Experts of a small language model.
Size: 14 layers, width 512, vocabulary 38837, 196M parameters.
Experts: 24 experts in each of 13 layers, 432 squared ReLU neurons an expert, a softmax router.
Training: 1183M tokens, 9026 steps.
Below are experts of layer 11 (counted from 0) of a mixture-of-experts language model. Rows are named router (the router's row for the expert), up (a neuron's input weights, with its number), down (a neuron's output weights, with its number) and show model dimensions 128-255. Each number is 128 + 24 x the weight over its row's rms, rounded and kept within 0 to 255. Numbers have three digits each.
Before each expert's rows: a language model's description of what the expert responds to; "comes after" lists some tokens at least twice as common just before its tokens as in all text. This comes from a sample of Wikipedia text that the model never trained on. Tokens count by the router's weight.

# expert 14
The and URL dots. Mostly the word the and other articles after of or in, plus dots inside web addresses such as wordpress.com and ISBN.
comes after: "of ", "in ", "is ", "\n\n", "=", "to "
router:143097139114139135102123134131128136102088161150129119106120164094140091120085148053118108148153109123113123092146149097152130121148154161117141138169091148141172158135134118129163130168149140150141112168117146102081153152135162131086140159150102155186149171082106085133147140134137118131150135116110115141114129103121106100161126140152141129144122115145158127113099135157122111110077
up0:114149109096094104141127087146091121122155131121148116107155140130115135121147106108118170120150145154128114160136125109086109151111145136095140156154124135100114086130080135126109124150077169126123127117090083168185119120138142104110124096163131123105147150143100147121134105118146120125101133132109130090111180166109170091113119122193188075133085118119079109102159144175155169111150
down0:096166134168106118150144104150111140073192114168146142149128119159127140113156148109152137152108097104091147120152123169083140134131148113120108113134131117102121160143087154142135166099139109163064164127148128134159113192117136165156143133098134126091100133107110132085140110106130154136154161012119095153094121113110121142149118138142131140107143118119113163097138098118143122148112
up1:084112175120144138088126152106154130122114106122090110105118142106125132089124127114160136108101111125107089134137128113119115105104109118117152146152119080104161111156113134113120148115152119090153164111139116094112111122119147153145119137121151097134142115121123114115092104120099152115136125123151097137126119103114151139127127107112149151192143174106139121132128156148151151147136
down1:138126124083161084131152170174152143115095141132106152158055126152167108098179112125140157102150108135108080155120119115131133132145082104131164173141089146125097139150107119139151104107147139163088165088140096103067123166082151121130099112122140132096140162149098126102185163109154152148100112149118099129101132156093148144109108170125162118142108163122099146104154126157128146147117
up2:150128104156127099111135168155152131123130133087134131097119141147149109121068163124084131103153140118120092127116148100147128153159102082108119140115142158099153128128139120125094091139143122082127104128125141123135076131117116129183118149105130116118131138170157130100146074131120149108141112108132132126155113153131173135087147135132102089131126185102171124130139122113109114139136
down2:120163130156125092121129114096142098131143126125137185124121154145120145094125198118141129091136113150158111121112134130128122118166146125188099094117112157146146144145170122127139147121158136122143170133129109135110131121108125115147104114153178136143137105154086155122133121131138142137153099120109122094110176166128077123124178124140098095157135149129095152142089168098122120131143
up3:130113110115159156150134146130121187178107104103121103131160087136116132089161039165103116171111165139100158127136147180129160118087114130167154139075208161132162137106134119126122128140122141144156115122150110109136129115153130114098132132134132119101156139127123130122101095119140158116113123138170097176082116131147102114126106127157126131118132126082116142129130149134114171134143
down3:105176083134099090152131120122135096128156130150137176152176172136108134142142157142105117109101139160154119129108157127108113102143116141154100147089123153085086126129118120110122132133136119161142123087106137130110124110160151141117106127124102131163094127130163126112067141116134137105121144112124125115166123171145121114173149084161113089095128152139135142148075132084140117156138
up4:154124151166169107135158092127128151147137144139138123141132131153112157136129132148083149140131120122131122119152123113083142134137079115108103161158135129142124147128113074136108112163120148096158160117093100108138156122103130088169098108138144138122118138158111136102155070120126122128109109169157154126138121115105172109126071142120131091132047125108103124125070152109095143117136
down4:105150141127137198118134086108139133127148121134144157183128124134154132090128147137100145175106148080110121125135117104098130136142153117133097090128107109162105115119127111119121110126108076120164114097088121128143155115156134063148110123133104115143118073203130110127128153120173119126159129127165136106153149124167127127143136098122121121097177121130119169114121120120109157171124
up5:138151126112117109125171180143125107106164141168138170166121135141134165177137157142130173158130132145135139116132128156162158097130155083171095103137084121157108142121092118094125130149119067143071117133080122112123131145140117161143118104136143150117129123153128106125125130139134111126114170127129153140136141133154097117115149133169083080155161072147126150136136137135125141119168
down5:135137087114140122150087169159117099111128092133140154145136098138098129142127145147110147094156125079160145107152149165114165135126148166155143106118113113154115074099176145156170083110076160145125141123149125127137129078122100142177136107119164092081125136155113130128087102088065099171138095134100151100111137167089091114095132109121147137095192158099132119153114130115105144145147
up6:127125091163095124105152113132124127129118131088145150134120123094137114095137096130090161150135116139149148144156151124174123126106079123119120150148160160109151094146142128123166116125097137123134137148149136119120065171115122164144132107137132160104122159139150090134097091149115094144083127184137099142162151139077151135092163125094104101110124129100115082088160177131148171099110
down6:163169151142158137106112142123114149115108112102152137103165115138098156100135143125133116163144130100102090083128146122098135128169102106124097109091107117097122110128156135115153109121143128121181133123150110176082119142111073100140139127167143121112112172163139141070132130122113120121141120133137119147174127129114070127114172096134108071113109092126104167092095117098097093084134
up7:112166122149108122117146157127080124136124083135175107137150126146118151159156071184125138138112138101162119158139103137115096144102133143100090138088115109133101113119126079086129140115113137123104095111084148112162155123116161170098116125129137150126086148134169141118105104127198113147134154132187176125141141121125132134075143153124151095102101150109104099122112128126148156098137
down7:141112122127150149164126142113136117123108131091130132112083116113139131128121109154131136106128142111123106157123088151130116091152070167132113138144112098103113110157182127156137152142161124148158133128151126138110120128191126135119158128118102077143136138135071140137122159151128134121120115108158121160090105145141091172116164096111136120139065101095088102149109110102107084109092
up8:166130110112092121109079145136142112129182102105139170096147129141097125128140127148128136110147140107164132088170110135125180118109124104167174155120113142129120120163137129099097138129114117114113118168132125140171149141055144153111123105138094116113106100123100150104123118099148127107147114152145103118107108119124100137156157144192146116136119163129176086113114167142127142096150
down8:119094124143141101184102097126144119150114102122132118081124108169105112129098131115169071118161125092163171118049143112125142147154124099140091089114138111128139147149086160110111144111128103128118143152117071142116120133135159098126116131120117083140155131106118147130141133151087134135133139135141065141147090153109175112127138126133141129133113204135123106150150105081088071152128
up9:131116083125152171087114101105106105122155132148096103098126115108133125131133109139071095129151110158104125128091121108111188139108122116117091132153138130135174080114155157136141119123117077159145152120148113119126162120121126097140174125158159162103174099142086135105093157117138123113093079162105117126105143128145120085090100133103129148132123123115135114163146098133126136129122
down9:082147134125130123116202134132148138125107162152090150172113129144132168122114087125144186143123123124109081153077085134142085096112117133158122158102125104097168098123099104101180166122129158135130132137151101117110080102119117147103102105114162104122094149122108153152133120127114169134140128142098111162154069123165135150110190118134113148125089134116154089118156097116149127123125
up10:143124149150118136147112107075135125124123142130123094105121111144113132149148086129120104090125122124127145160128143135102164145111098134121103139148191165080150133141158141144128121120102156128107142167109164120149176104157102144145152143102190120134139115099123094138161123101130100102104124124135134111133136112115107107100112135087130110159103140099118102133108054123159103128143
down10:121090144151100141132169163131100084123134122152128139123138145170147125092077126162149136125113119119154132131160105112127097144140120133145153121105130155134149149129111125130128132111127103116141072070125134166078103135132143127129107149163137147173126125115146100134093121144086135106160094125086095130148112164130139166133123131108126138141140152136113151138116166096089132153134
up11:124204155116134129117149131129082148128123138152143133126099139154097084120106146102131092183133143152169099148171167113055149127094153120106110093100144136134128116136145090138130136142083125153136161110072094154120149168124159122088111111162104138105141128125125139126138122124170108146157122126113133131121131110124135170115084156149132107124144131104126137121104158141151119092083
down11:119175126143117086118114141126129161117112132117114099058112097135089119179161140113108126106119113140101131100093125115119139155175167149088159085111168114126124103116156162095185123092098124131159147084133141100093132082111143100134145127127112098163111077109132137121107128099122107154113116122113121125131126132186147118137133140118122137146120163140155113130178099139092149112178
up12:125125140134125112153085123134089117096131136107105168148157102145149122111160155143116110096118141098131141117108128131122142115129147110113111110112114064113115106160144144120086088103143151140117135106173121108143122141157088151161169159068091146104112093130146111133115128114109163145113140143122118113115108154109110104097094156121105142128102101077157098163131135098125108125148
down12:151084091126107085172112150153148152128082138127095165143147115087173130137119119125125086099109091111121125166160095092154166154167142096116157110144150103131156089143109113127145139164170141050120123093117155131096126186097145125140114117140124104176122112131103170128109126088137120125157074100115119110113152112104149141151133165134141114115146144134146127139122173121128144102143
up13:125125155099072130178125108148131195116171173126110102129092073125133113117131125160112140109117135168155066131114145125156104140091120149117102127167119164154078097120110148137096115127144140150151127117121127119119134137128133129144155087147176125114060126098128193116145090145124117137117151136130152156132101140132121111153107124151129115154132127082161109171151138157122156072140
down13:094111111143115168122107137131161097139126084096150127153106136149128111134144110166096134127148128131109131132117118145155123088115134114117116143096158184131100094116152111126105098105122118094111128140112121166089146127129114097136095107151129123143116154145122141142146134162132147148126166114144142152146126157123190127158115122136125152099137102186139160114208097123193147149140
up14:114145142094137110165160160140157144137131132139113100126125146119118134149117131116149144135106114145122145142080118136083172109110081132095135112058146118116106115152143144108107152118137109098109118146117086148114135142142105127134129153113141070115128095125109132134127156078121095101101129155125129108126080111158156133134134152089126117099142144108091125125108150105134132142103
down14:096118104166130160150140138088121138129114134095124149171123137128127147128142128164102088123082159124098131080126077164141152111150138061115133094132118102124133091106078143108148094156145150108132117076150125083165117139168175110119126147149122148119155140119156171122117113136108159094136144089125134119157106117103102150131124141132127155107166087148143055098146110094118145114114
up15:102121155109116141153154137125156107117145134159155134115117125120136142093082126137095104124114141178104135136131182128100155107112097065135152135114145167122121155195141138138132159099113120074089111090088080164134105107107136104124122137110113094127088114126149107136112151123147122141086116157135109117118105128160167132136143125082107118172081171145125130108116142137125139113141
down15:121154135135130170150135124106159108155144154087155164135137094143117140106126126155145121145141116139117103109109112143134128144131095094135109134116151086092095069127128149096146097137150131131169091129135149100139094091130121108159149090144119096130071138122125160129113131133112118118152124123098127126139111127146118106146138098167150098171156111116117133121131125115124138155104
up16:159154097085083147148121146099169126141156142119120158117126120086108150083117141136134154132133118107181120087191111135128166085130137099120135138064126108131130089137101114114140102105081118130075163114129109098128087125122126107138116120122134121137135087134116177119121112142126125104143155144115153138144172168170109134095092128139113096158154094102136121109108120120120104158139
down16:156109141128117158109122101127151113153104098120128162121120175134129140132135137128148143138155134148185151151143137092133143118114116120123110104162109138180118124121135151103126181125145145125145120118107131127126147180110108120125130183172110123146106084155126153110140115126111114143124109035170117105085157163173134146148137111129156124098151126103130121157128140084117148122143
up17:140136096110148136134114134147146149099144148138106195125148095161147130156107085165141131132141125144146126138141128125141157096144125101110126146095156169107102125122095168153102131130127133124107167132152132084126129173150104131164142132104153146128170088133160109145128132126134149129106126116135140092144156082128188166118110146105126136167104107107137117075152110106173187116108
down17:104148129179119093145120116158165150127159064120136130144140119103108141080108125130145102150141120135131109137123113101153141082108169114154132129070108083120139124136148118085103156128138114116121139121132162126090122117111146142144149098129155137143143121081157085122131116107116145121137153130164116169111143125175087154116100165152127134143111130150127128160125116119094144134151
up18:150144164129102133148116123133159098125130103101123142114097101119139123121136149155107148075121124123134126172161111151129129173159130129142121133132132142125092138121144150135098119086151126101127069113086146147139075127132117141110092119118133144121108098160155100106130102117114114126140053105117120113147113135153076136082108098115119136192107137143092131102127125113129130143117
down18:153123112124137143124158104111123095136102071107118126141141144143137140159140108103114126144168169117151160155118138157124134096135177131116093141139143108137103108111134160106142102134105131197123153132116142110137115149074147103150110149145137127142135161151109151082160155170139110103121136192148172139130134148128148141137141176099146132154116121121124119140113150132151116115154
up19:158114118132113103178160119122132132152158101149120123110152084189142106120149139131144155134102102150090145131088100150127164113075095094144115149117107147101111139110134105127145143121121137132155135125142090118128133130122095172099168097124126129141126092152110148124153142102137112105123130125130166129138134114119148149119129111167070083117127128140149131130138141117158142107194
down19:109129125181117105117112130117162138142149132150162156146183172140107153168124083121188175100118169139104128144110124135093104161123131158127165135149165108130088138142095121167106116126157114164138130119131154129127136076139114097151172103167132134154113151136136118165095146138147137085143132121123109159171107083133141116120151117112096094101078111126136100104100090150163108126121
up20:120161121098139123103140121166097144139113065148100150159149130139154126158133105134147141131140143069150122148146139151091102175104085108122125119115127131135148134099132112137122143095155168136091103119096135115124146132112146144141096113170104173095113135133100154109139098145106137102151126069168160131152132160100140152102151146113126147163177174112165101108122143094113145131166
down20:074117139060154114127149148125104138170136149151113143108129131139113123139091115121118110081121080095082111171093183161074129134169106132120145152113125154137115137117136142084121119147108161117133131138153108142062114128108112140137162153131138105165132138159115117091124114119125145140092143126150129158121116091135142104135146151136119097101095139131095140106137122103104136150192
up21:128156159116164072107149153133122190170149115166099147112164096126065100124106114117122098107126105113132114115098129141131130117118079073112109095100126095100118131136130120088093167104134112147101134178128107162124117133127128100159150151180120139165098127139171095114127058109107126156165142149183095141144129086105125117099160133113132092107150134102155087100115136115091161109105
down21:160172112081101145130202132114139099123167141072121139116148137162151134076154083138168162139161148116143130107146149124126144158098157125148161114111127134117081126133107111123136116142121139106075137153100132112120141073126125109144123110104122147112132151103161068120138126100159100150151147125131117201109152100106162141141137119186121164110159182148117156110091117132091123112108
up22:148122162162112117135163079139142115117116094134119096098134141155136147092103150148139140112105122147152106143147108089108110125112098121135148134124143104086149142140113173075130164122115160114140130102122154140129109167109109101141140144139096142104125096140135150143088114113135100127132124120129121157146113126132168151142151148133133104161137162157105190075090093156171140128106
down22:116125110113092093138116160096175114154108190119100126105115135074117103061106129142124109126120101104166119159104133142158142140147120102158166108134147116123112129127157153170158129092138133119168124113120140116105117090104106106087164146145089151131149120151120110168148155122105108140131121093140142121127138173125164138098138153086130112181126132146127122132124178086108133121094
up23:119146143132165113131104126174122108142122102145137126102122131105101110118080151169102103085128090150163094171141129145155078151130095103122160165145144140094112120119144144148113116114120139104102109143086141145143120130157145126130115118127101169116126081095160076158125139159128103174131152111087115176150100088088154154087161162152128071149109168110129119121199157141182102132138
down23:134158130157127151166147128164127146112131117126134144145107103131154175123150152130182129142175137183097143152135127135161104109140135102118139107080103122083138106123115082121118154156126126138095100127140153142130150125155135122141105159142120075120144138139142169130152133122125104156134090117119117108186135139139123143160167122128149159167101163137125136127138099130109114132124
up24:116131103099141138164165104146102125146126115108151153151124108098121153102100142153135113111100115112137133129141118135138091159097103111126109121129187181093129143074122099126176120096110111155117104095145141107104163141129118143167081106192146132125120105110170134125146108135131116107111065174151159171109116141127159146136144159098104173102137143122200142151137100116126142137114
down24:152137126108098152142111124120121128153114156168175125163121121097148094120110125123198107132108132148114108166099109152125137119091117126136112141120158120132099136142129126148149101162168100155128118132100149108041117124108081143136147078125151091132087123143148144130127105149132110115118123161113113151140125089100112136126140101148129121127133149112108140123149153149129152125128
up25:093095128135144164134163121137160157194126076093125150133115116142130137083104174155105082158098133106119129111146102170130115133104117134137110087086156142068153110151119169103130123141145112140159106098200072118154112122110119131115101120144178103139135112131109135139092118157112153119157080157146166154137128114131102123138118118136119160134138103131144147129149129169137145136158
down25:148115130139133126122127119124115065168101118113135137141156162117114129141121139156139163113197175122152189138157088114129106084119101134108133138075135153143113132162114122132106142124095110154113097155151141120140106074120129160118164151110076120148138079148148174110112165172134134150091148158094124138165124151099150101115142159121140110157137075140098159136098098104133107133127
up26:148153133130152137104098152148105137145155107120095148164142096116111132142119130137148148153102119125107163120164080126115110156126083098120080102125110124108134140132137092108138168093152084107113093099190082129146101160128098139133111119149111164100132109119152101106140104100118139102132130108124129113157137158146142145083157103091124140131106122099158090102202155092171155115116
down26:099081097100136131139154124101173117114100138156124113132124160097177112106134113117158120080118170145085158144097149073099149122129137140085128144090115133148110133162157084122132119145132111113133143147154136116047110085118099095113101121116159150152098135133119116136168150141137160135126165112147150153133131114109103098135156151111098142091104129139123145129123170126134141154108
up27:094147151141132103141147105116081122141112154061138106147142152137105105130164129127151135156149113137110169116155157146087116135098145114150180094149180125097112128100103132144149128114158130068155158137116148108135158107139094139137130106122145134150140119087117136088134135145131114112122131140158107144104120143136172132109156121152127131116093118105067110120130135163151119127179
down27:131159118154128102148145158121099151110133137165089136151121127132136131108126105170132121179097150125132144165166144111151148157105102153129183156152125178103091131103142110132168174163116092134142124099102101171111157140134146114106129124108110116162111129160115086134105117113107140151161108084111144141157099180055129135143149129134157150118075077132110136072101114114128135102145
up28:070165170132143140159157088136108147171102115087126146112107139104126137100114130134074106108161128126119099092185151159161103193151118110143160110122134131080133142145153140133151092132086120134121125126161098181148148154143156107115153117138113120118105135100131138153118101168130155124145112119145112165119121174130163139107174126173085121104154123121162156114144098144129162102093
down28:093152166113123109094134166137173187125140119137128180160168145110111123135119111124105143121115135147129150131098132136129102115131142142142169120126107079125143101130102109122145087135164129142153108132152152151094129113122147120135084085130118158137123119164144130091143182130177101129126138163126112141151158170127081106110172119109140119127138158173142131179132122101097137154056
up29:124134130158128186135153128135082142185187137140105126167137095101117082122140116140129109114148135140121125143158097121141103162112156123105092113094119130116118088130113122123150104149159090162163175085145101132131116199098102147165162086175151079100126106138124124166139149131142161140084121141143139140127142115134134175139081137148118141143115091139114169127136145159115096097090
down29:113104182144123142130148153176144149153121142142134124119109152108129135156134115117114140098118105131129109089169095100149110103129146073133138088152128127150111139127095147115125203116103152129176155099148125118137105136126141175113141152149117143142114134127141146102128125096146160137102156129148133127120124089128137132116156147162144130154103138160093183064141103118128110156139
up30:160179099127131156116124145148170114103119128100103133084131127144120137133141084130062095159092115131126115099163142152146137110110138113132082160136134142096112126172138117119080125131125126118089155098146148141157106131115117136159174144123146136125132145094135138153160118111146124156118141145140128082131162155156130145078113156128104098128141154160141138098128087113137144120119
down30:112136151087136159142143140125158154122092129168120127110109127133115130107085175140153090068107130122117086128174084154120102146115164135132124117147098080124175153088119137170124122095118156163102131116092144123112151113091145144119138137126155106125132107109130103151148111163123115125125139138132150102139130103134106126153119131136134124130131153107171120113094140118140097134096
up31:147175112093125086091161140176125148123121102148070160134127125163153080150113122138145110124132128091103146114092113142098139195118104119144102107135162175115154140114162103124127092109144073114078100155106090102114147138113178129158116112093108144127131109151148133100148127111112154127117081118121111135124111129114118122104145097149158129109204153108133091153147117083110172136185
down31:103139087111152141138135126075101113136107149161101131139097188143151154106157101110123115066164129088110130161113122095139136150155136142133135134102146151144139156141109098108140118131105128142133141127144132136067129127102134124131125127138110157133135145090078114113144135154104132169088133116134102152080141110145109110156163179087116170113114092139102132131135124097136140113129
up32:136135084141158126105142132135132156115145103111088140146170101109131131128159082173084153118112114078126150108102098123157111103102123118134113146126167150128107111132154091129113119130140128115117164109113157127100127124127117122156123160117129148124143157109150114128087117124160113140096128145140131082120129142155103116136118160152083102156174135133110087110098118111116140078144
down32:113163119116131178150110132107144119120116083156120106118153177101126131128094115122147139136144162122095133115094097156124085129129136155133125117114109118114159134085127136164112115111122141145145112121168127146099080108121098158132140109135139074138121159108148143144155126140123136149128121151143167143112108116161126123119141151137158153085122133082149121104094069173099104117166
up33:130146162151100118124185198142136102139148148161140141128080133127147125105103122118111153166119142103102083125171093149138158141145108143114087109139125140129110133158087084122123148081150117124095113131127077106115130125125144160143122129138172163137123128152123097115106162093131090124133133102169111137141152074085135103116113093142120135146136099119049095097117132147136082109132
down33:137085130108126147124097118138102152063097135117111104129132126124138098125093098141147170135138076142129124109167130124145133163108135133122167098091138078107130098125126126129126130146131056108133112141114106146132135109135117112132114116138101130144119142125079129126120139126164152135090121110110154134081138126124139165128128135110144139167109112138165090129138096117169123154140
up34:080135141152132158142121110114136112131133098155096083132103147164111125117085103138101090157099135142161129139111118108089176129121135095125125101157149110103106143121160125173091131080140097140092136125100127129112116166118121145148186149113109174128125131139101104114099121095105142100135120120137087137159106149158148190085104115142137143147138080096130158095127160161110158138153
down34:158139167094095087191160088160120114133146097173110115097103121103127100135143108169159084120129140102129097128089190132154125109164135147080132118108105140154114095099110121146150133112114112099154092107122136130074108143133136125090134148126103101166106157091119115083135118119097086149135134128083138090151178116192094144137102122173132160171164137135114183134135084160125136106117
up35:156135189151090077147136131127129127115125126133119116143129141136133188088148108133118180134128127168149107111144111101152096148146098106152156140109128154145122126093127117167161140116144174138180148072139094192113132117116124147104139081168098124105160142130154142142117189111097146113121160128179086134139146161131142140114132156162152142134129130104081155136176138155124099111094
down35:119110109105137100134145132135109103111119132145113115115132148136099092149155127133122100154137147152158153192128173108103125120075142118109149110137160147113125151139143115130141084123091102134153120123138081144081093152136142108143099132134146148133130136115172150123146132106099153132088135138082133118126176174123124155108115137067120094136149133118130106130095096101122177109110
up36:096116139109157146139147154153125121127187108045141151159087149155115120148135126134130128104154128129159145162142124102107169138109154117158115174120141165127060122131123109126131120134109067140121096159115134129131133110148128120125136150100146095126143121133140117121123164099112120104134148183118143132111108110102113145132092138035123109115087136149075149145123123104102100090118
down36:162145087097117115133155138123137146145138115130097111087153166146152116147142132142115166115134150140120185129133154119127118147093092136123104139107103153147128161110113156115135119152139135135139164133122118122154139175134158139094118160138113158126064172106093182203127139120155083104146124108108116145152118123149111101171126113115120120115119120130143099109147149084146148102133
up37:121181073134128130101112106149122145125119082125071142089118129115103151167170109145094127127106127162107118158088150109136115140073102111108132107149119170128129139146163109167156126138106160098115153162124121140113162138136177093122120109127118144132089104123160144125135120126132137128108175139131123137139141111122156134123148136076146147119131147141087104130178119160096163150162
down37:093148092142109143174143146087141118096142128099171156149136102165180139087145116143094138092139169106159150143128082107123165162102136137144133108140110110163097107078114126130131117134088114178178083114135123125084119099126115092153099109137128118120134110159113141147131134141160068131093134125144139168125150100139114130127134149153115125183142087138175101101122160141105105105099
up38:102151141115137144100119142152060117139159150128097120147154087149139118167092135147088107166143133132163152137136105095122167102093136098145069119166156104111110128112149158166140136127170132146123092142102117104174132176153172148104128138123097140113143129091144106135138124114147109136095085147116094133065110163094122122094122111164145071113166090174128133145139129148144114103138
down38:142103123136146104171144162113121139125150109109089135113128143145138103080164147138118160127133130108084092121124169194135125174132121139130159105120128131122075134101084139135159138066102124159129142095142160123133143081102179143155200132089123119141144105177114132153094151146120163147113126163119129097084098107129118152146114125135131168128113149161114154120093116167110164146134
up39:131143137150162167146118146121147126126137128127160121118126117138106188133119142149095155152077145110117153112129124144122108099166126116131118074135138134088094168126102136138131126123153124137125133086115152094108180157129152133177117115149145126135140155154130095148125092128115058118140148155089124190121111120074141125142140134119144154162100128122101151124125120129155125122062
down39:135127135125108131152122109143137150190135137158118109143101111139105161125122114112145094079127093137169175139095111113143105139179118155114096104113144120134135141144103079181107122139100106141128145150152131161109110111096092109148057097116165097120136108108123098139076082121155131122105124161126100155100180143101132130114130111138113165150109151143097125126118110130158125119118
up40:148148135143126124159106139139120180150153102144115150125100117127114147165162105149141111134108142094136105137129118096115130149099092129116120147116177150151144153109135128115121156123110097112119119147097137156107078170186093099100118119147105147112109096098181103119125104114134083120096144134199125155133117089116125100131118135115167135148172112104127149129172157119140143097117
down40:133121141098136096079161123118088149112076130173107162140117124129154142110107113123114094136172137189119112108125125136110141119150152132114125181140114144146149126146083113089111151161122146140136138154102116168057166110095097093098145106137116209131106133138147164097131149124163094150142106104112149106187145114133102100140140113118099151139135117127112127137131156112092155124119
up41:108131111152111120150101094108127119085124126131165104128148114106107107166123129151142130149086153085117130147122123155146143097134142110105117098168130139107147116132106121128093145138082075131137156091098092116166142123140147121106102103086128131086073165137116103128160126110094124095107145103149140127128136107103136098088140094114124075071164150153123165122094122126147109137078
down41:139097115129150119103141143114102125090124131124158122106125127129170144148143117133155119119165077157120146127149116164118147142135134156150126130119146177135141103126114101125133144137115144154118090099148104159123100094124140116144123165121121120109129122129121093160071156150122138121157142134136116152138124121171139092154111097114158111105131156121148118177134097139089103125144
up42:119124133115138125131155140130114087092146167142118119130081141156108149062171141141134088178092133151117095088130125112082128171124160125150151112153133155147116130096142139162136156116123178150096113122110131137139148058176119099095133184126106118129157085158106148113106152106118133167126099101148158115125137145159129157119127114146135141112157120102113108123149171106093123103115
down42:139122116113173146132138140145124145079162133142151119153144107136140123157138123104096122115139080126159110147110119154148115133108135173167120120123167121153103139124122113095091166134137102128095152122153130119098099133123148109122102145096160133168129204119152143131095072171139111134137119135117156102126122152066136149139172131126120098149131146100148100094121158146156128130140
up43:174121108108137150115170106143109151095139103080137149105102111114176104119154103094131152137139147113115134138081145148158116130105158110140152156110124077138157125101115133123083119151113113133138138121086112175128148123123111107123118070113106127144107120139112137115140134108118076124114142147156093143120130133090095122113134119106107119098172162156116130126156100117144122143107
down43:125159104153140123146084170114106123170167120165120114104127115093148112139155104165141122121094124125113151096120113105096127117130136159102098119143118120081137149146126115118149158116110124101139151100162127092032140095111095154160121131152142134139108129152171110133161143138106117089107144137121140114163107160181125156127108122096116090144143123098147129111137109126113111107127
up44:097139123155129114118166128089105117127124110136142139125123124148108102125095102135126134133064166141119096097125139154088152121139134138115112071067144108135133110151143108128129136119098114113117120152149102134136175146165117145119150138110129125140130083097099150111130129135133167125136101152143152120112116088162132107114146146120076114088098130091203144132108145115169164133162
down44:115118078101101177122140108096102128123133149108133135114150096154136116106159125119146181106138112121181112126131112162127167128129157158103154142119135128126099101148141160135121136195118134097157175125112171090111127089106110103145127109128126128147099125161138193112134146117146110105131122164149175140134112095090125106122134132183126105077143121149173142110121153114098150146156
up45:148128113112110144118140129121150156102116148129159121118155124123094078098127120106152134162089172113138187116131119151107142127125117130135107067122173165100158115161174130156123132120108053156138130122122147141165136138144098136129141135123155100121088140123109134129118100081129163122106155140138098143102105131095137146123141134110158114119127152142159121121124141118138112135143
down45:079123160143062125119177133116123164127092138097132110141163128131144149112130126161142127183138153103104175133143137163085143063147136130126196133121140088137132151104143131121107114110115135112109152075152159098123145115099166104135151151169110117161102113121133127137068141110151105125109168112141159154115147080107092119149145121138110105092102162097142163109099113096149107122087
up46:146127127106069121171139118158145153169111118136130140113113131111117163138107085129151123074098151140121118130130114132124112142096152170128163134111151119080148130136118144134107082149131115151153112102109100117158124195087123094082132100149131108129123085167105128139144173122112134113180137152154169149140164129106098133123106104088119136144132125084144104173152148129089129133181
down46:095166101125139123151124114126155103159103135123100143127100104195139123090148116127176125109122126153125102143126122147097154110099109147122153110098158120094132128126167123131117114160111146116131125148138127162116114130134161169151152131075130143125129117099119132139118127102115134129113109107113079114165102132175144096121117135119167135144101116157145142127111133103121151114111
up47:157156088184108118117105134176126134148141122097098089100106159129155120105097124119154127135157160126140111120124100141115132133099159132089140105118150120125149084126100121116140112138092165145116190100134157155169101120130181115150144112093098144118152145132100110088113132107135149090136134140118102106118114140158145122145086074131128139140162131139130129149168126128115119037098
down47:119132108098135155140139115155124102128118144109108159105123119132117196116114138117131117158107138085128131107116139132132112162155149130130096118128137099160160150152111133112143141081108143133144133113094088131143161092117133141094155094142125131124141108133152096125120125127125122108117152109143099155109103099153107118119136115115135116123150146149121117104133137150164137147088
up48:138106098181092122103122138154083136141134114134156107103143116151140144105122123212133137137128116109146165136155101120131134120163134119142090134092141134102138127167182153112099114114140139114129129119101095116117152155165097126142146126118158131118117129144123088103146106090123140112093110125149138124105107149067122123084143184116124130117152128111138095096131149135179124136148
down48:137137093123143154060141114126137138107148125105130137132107114140102154066162168155117117119161101163176130124099093120122114121120130139151108123150130129123133112090194145089134149123176096170112129130148090107131135114096094131139118142136110087078135128132104086134123153148134137164130160107125109115195126126170130120109125127154120162139128147129115120093104109099135166167133
up49:145130119090140131122110123094106154125134165117128160115104128122149153100115111121149133157085144153093137145118147148142103159124139115132152074148145087116110130130102152125122136100126124140125135131110133123136147154094078160126154119112157137133140105166144112134094094063126083120123157125142121146134114133101127094104119131110142159140146059137131151122175118112117137118117
down49:086125148140084097095117170070101092079141198100146130133154127135113144142090121147149160131136084154166139118186121119164101105106138113150138098130157131120132160121148125112106124169131131154119134117154148164184150137128126137135153126171125106115137117154158127163087135123121097113116104136113122124133089120129133114150102145137133119152153147130151110134138099111096100100099
up50:131169118122144122126161123124138066141144138113155114127150145171144114131132149150134128102089135117117156142091130117167126149140144087104112100076146116133060109156114128108127106112097162096159087128150124146144118125091058134170145111088145146112092074125090142111082100123119056139113143137119130132161141140059123135130138122121142085164104129120101143128134170119119139126129
down50:106151185099145144090112166105124171110115128113149125114156153146135112108141135150142125105097134140149109154110124101145132156077149151109122093156154145124146118140162163148131103117118122130138132134122130128124166109116118160119113131106101135146136151157152105152120128145121104129151095081140167112092129121120168093130121145159103112144116156139100150105105119125139146133131
up51:159122135125110147104138136166127123137121125118106149148135120109149160096137155126109185110144149134151167129191152108116116122094118138086128131110129143130175118145089091149077098160144136116106124163141106146138085109136135106157142116127116145117127109156147122111127153144163169118117101126137148132146094112130129136117151155164122105158126143078193099140151121117127125111098
down51:119148148083121114113137105140105094134134153130136128136120110141126178123119164105131082146154125119128110132141097122127087113135139109134127143098149104128139108125116112115101129155136096137093165158126126148074121141128097114156139138145146143124144134122127098106116166116149131146139128116121106176159149122132140113128144128130138130117172176111112144082155099121147106124139
up52:121119111181163207137100105166100123134113093122111106133173142125102142104082163112153131121072154096122116133143093141133118168140147084110143122150167083131124171141174145156137121114097102143146094111126153115143163145117079117193118123126131151128159155159137122157128091102125169091137131106112140125131098123145138128132094136105150149141160143137187134132152097066097129136151
down52:110143157088133135124138157150101139106127115157110163131111118155132079166148152159131108140081131157106117113087100163142110104134161101134130128118182119086118110138105136142132150138125149112133157143129143137073148172089096139142085141106110157124141128121137194137129129119117133123109105125135108152123173155142130124133164112157121125179157147137116121127108110164074129136126